Below are experts of layer 3 (counted from 0) of a mixture-of-experts language model. Rows are named router (the router's row for the expert), gate (a neuron's input weights, with its number), up (a neuron's input weights, with its number), down (a neuron's output weights, with its number) and show model dimensions 0-63. Each number is 500 + 25 x the weight over its row's rms, rounded and kept within 0 to 999. Numbers have three digits each.
Before each expert's rows: "comes before" lists some tokens at least twice as common just after its tokens as in all text; "comes after" lists some tokens at least twice as common just before its tokens as in all text. This comes from a sample of Wikipedia text that the model never trained on. Tokens count by the router's weight.

# expert 14
comes before: " |", ".", ",", ";", ")", "–"
comes after: " |", " 19", ";", ".", "|", " 18"
router:573487533502487527530495510522511500464462479518506558491504497542471504515495506479468471511503498481483462480482505505525516499471554494523437482493480464500504478466511524495532527500497545
gate0:500499518513514507495501490468502548511513487496515512494525490537442523479518445483439504508495519499505463498464478528526527502532462543484530536519504482470486517541520490477492485530472452
up0:487476503486471520468517475466522500477500512460581502491521514508497511453492480503496479480469524495507466484480463494506509467473499529498492496484495466488487467508483510538529508518499499
down0:500491500490482502492464540512482496445482506480496504507506499514474494486522480457549503488466453491487501427516503493496534477501543523501502500487494516521462497497533513509525487506516490
gate1:477514516487474503531487523533458482488473488503461534475493488511466517548479471539535516448483461474481532474485493513501529488510512539504504501509493477493475526491475501552523493489508499
up1:484502531514494521499510486529513515489473498486483475542505491496474546467495452503504483506520459457457499478510545478503479494508529509498465544518512470462521465527494516514500522495513494
down1:491465476482537508521474516454469505493513470510501526448528523498497478532499538510488480533498502557515485490511482517463555488527545530455509484504504512493502521493502518512548477513498502
gate2:498523481533451494518489535491512496488539538491473471514515476492544523484509475535520465451473511491461448513472487491532533528493487464517473502500450482474543494486467485549514460460487497
up2:494538484514492497531540495506495516480493503479544449501503526525506525445479525508518488509498481510509495494462513531481454434522545498487496477511469481490481490470482515497473488456528493
down2:494495532530480502522460556523516492500508514474471541468494433525502482496518530505495501508527488456479533537440465528485496526526466494521505516481466498473508513499497488551535509488512516
gate3:512492511509555479525489474486520475542482532505475476548500495520522441531503498530518507505473558474502521499471512525500483459479493554536506495544480545480544528527482462501510517505503508
up3:502497484507489506527490497511499493488506426514513495441547508478511511484514520520507507483494485445474467505504499518532500493543464501548518556513488510486497501512483520522493486527466553
down3:463461483495490486507499539497519484460507475500512467480505547475533528489475471484514476444521495498527483473467492521487488490446518544493509504481520490464476503477480452489507512492515533

# expert 12
comes before: "\n", "-", "|", " The", "==", "The"
comes after: "\n", ".", " |", ")", "==", "==="
router:491481536498458527537539466519539516494451520508559517504488484539459495460498504474475500464479468497459469502471530482517480477470526492521497512463487512435550484487489495502509549487507499
gate0:488504478502480478538493468495508459421492487501528543496475473525495505509527499511537473497493477495499485509462461474490485517455501486484486501461484517515521481454503439484519535519485475
up0:498486492536490501544510511529544475480523465516508522524473475523549510413476525561503506491488490492496502441510468492503515482527486491528518511462524503509461502508515512525498519527518516
down0:545522514509517467517526504515518472434494493531492508488476500524498498487527549515524509577505478508516490524532492518489470504487511482541504486500508466521496511490451492464496508495509493
gate1:461505541511454524496517500518517494519497483494469509524500505493490515443522460504472482477523519496549497483482496499507502495506559524490503472486494537487504530507557497517490577493507496
up1:531531426539489503476472516548459510503484488511497521495518467525468478521497482486515523478521504504486519499530530536477546526535517509458506521466447530499503452486483504511502480507522464
down1:516517480548488451524473499514507521535534491498537518496513501506464508477504564436524523508527462503484501489533517525518519516487530472536467561497522463486526492450479495530496502474536506
gate2:479485513500493516480522461468494531520497459445479488502473484501484494463524469531521467500471454513521452489501548504494518490510489467524509435477498504463520495488525482491510522504461486
up2:506522457498473520525558497477502516479496490481500522529441518473456490505462529471498498476518481522541493452512507565475509483485507462517500517520546500484495490532476494501532513496518500
down2:487494472486517525499507506496502493522542513490499466519497489479466496540500514444515486504486482461502506534500457507480509521489501478550484491492532476497516520475515509466460525518525517
gate3:540482494470460504538498475427532449516485486512552498471458510491514459448507475535478510485487481530528530499523507448489497477489477482491514496470494486500503520506484515487494522513499452
up3:477510501536542494531507479522485513474539535477488538525486499484517482508469484545491493466474455508486530466578464470474456501486560490489471476513549514494500450510488481453525521476522528
down3:553488472482537498533496522502500526531503486510496494484479484487506497493463512503493518488516473512508516443508504477532467517493454475501549495471499532467549522567482467484508464493511471

# expert 8
comes before: " the", " a", " 19", " his", " an", " he"
comes after: "s", "ed", "ing", "ation", "es", "ment"
router:524482522552511508493506486491516519467488507492517537547469491498469518502512457475507500551507434510490479484478517462505504537485521495533457474504478444488515425487460490511499530485493468
gate0:520490502477497484486515516464512536485516467516535436508485537474500524520526522528488499463491500470545493513547498507483498466516503474491473472470488495471484542483491510512514520433470471
up0:523527538498480590506496500499493525494490545505526466501478517488505477495468539497522483469467543513489518462506509536496503479527533514488459543486506502530527541515470471493466493497546504
down0:484486492490505548513506550485514491509482435485512501532515487544506510526539521512526487487488522486525491499480497551544513542470484492515490487458465529514520528493471462498512450460510527
gate1:536519468529477492458493508477527512487496498480470518466527528458482485521536521483520495517557475480482518507479543500514529524465522520516471507455477481448532516502516516497492482463534541
up1:507504472512484485449514501464521462490504501473472496445499439466506503480471479508466464498516499476515480501505495517502542483475512479476498481534499509454496501469508541448529502471511486
down1:458483474497529530517501513482459550549510505514491483559506552494468486523541487500520456534505455471518523455484509525480497510477522524497542470522531538519520461505489490495494486479517502
gate2:463527513510540490488491464523534515452481478518509515514535515495528457465487504511537502504518521474502479518483507475506482527474494490512494537510511458516487518481474524466501480478471521
up2:517493509479511479489514467515496480474539515501500462505511464474496480478536494499514525525476537513541439502450475534468522496521468514498478524457482510458518454509481478529532501492489490
down2:483492531483510493470526524529502446504491493536472513523524528508499481500516517488519498528475477514465527468470500497513533509530481475467477509507483476501553453472470540478516490438488488
gate3:457544485530493534451533520518488466503472484530524557508488504557475546471499507481498492509529503516532494468470491501500512476477519499523467524540497501508508495553518519553495460476459494
up3:503503506525521530542482486513496476544495495480471487501491515453554541498496513522499468488509519539495539492479466537485505518501474541489517531501483566528441493496495488470448497469507527
down3:527488516508483484513536502461497483515489468476483507486483513467502449524513501480489471507466486526488530525465493498479520530533510528531508511456512496474498468485528521491477520544493480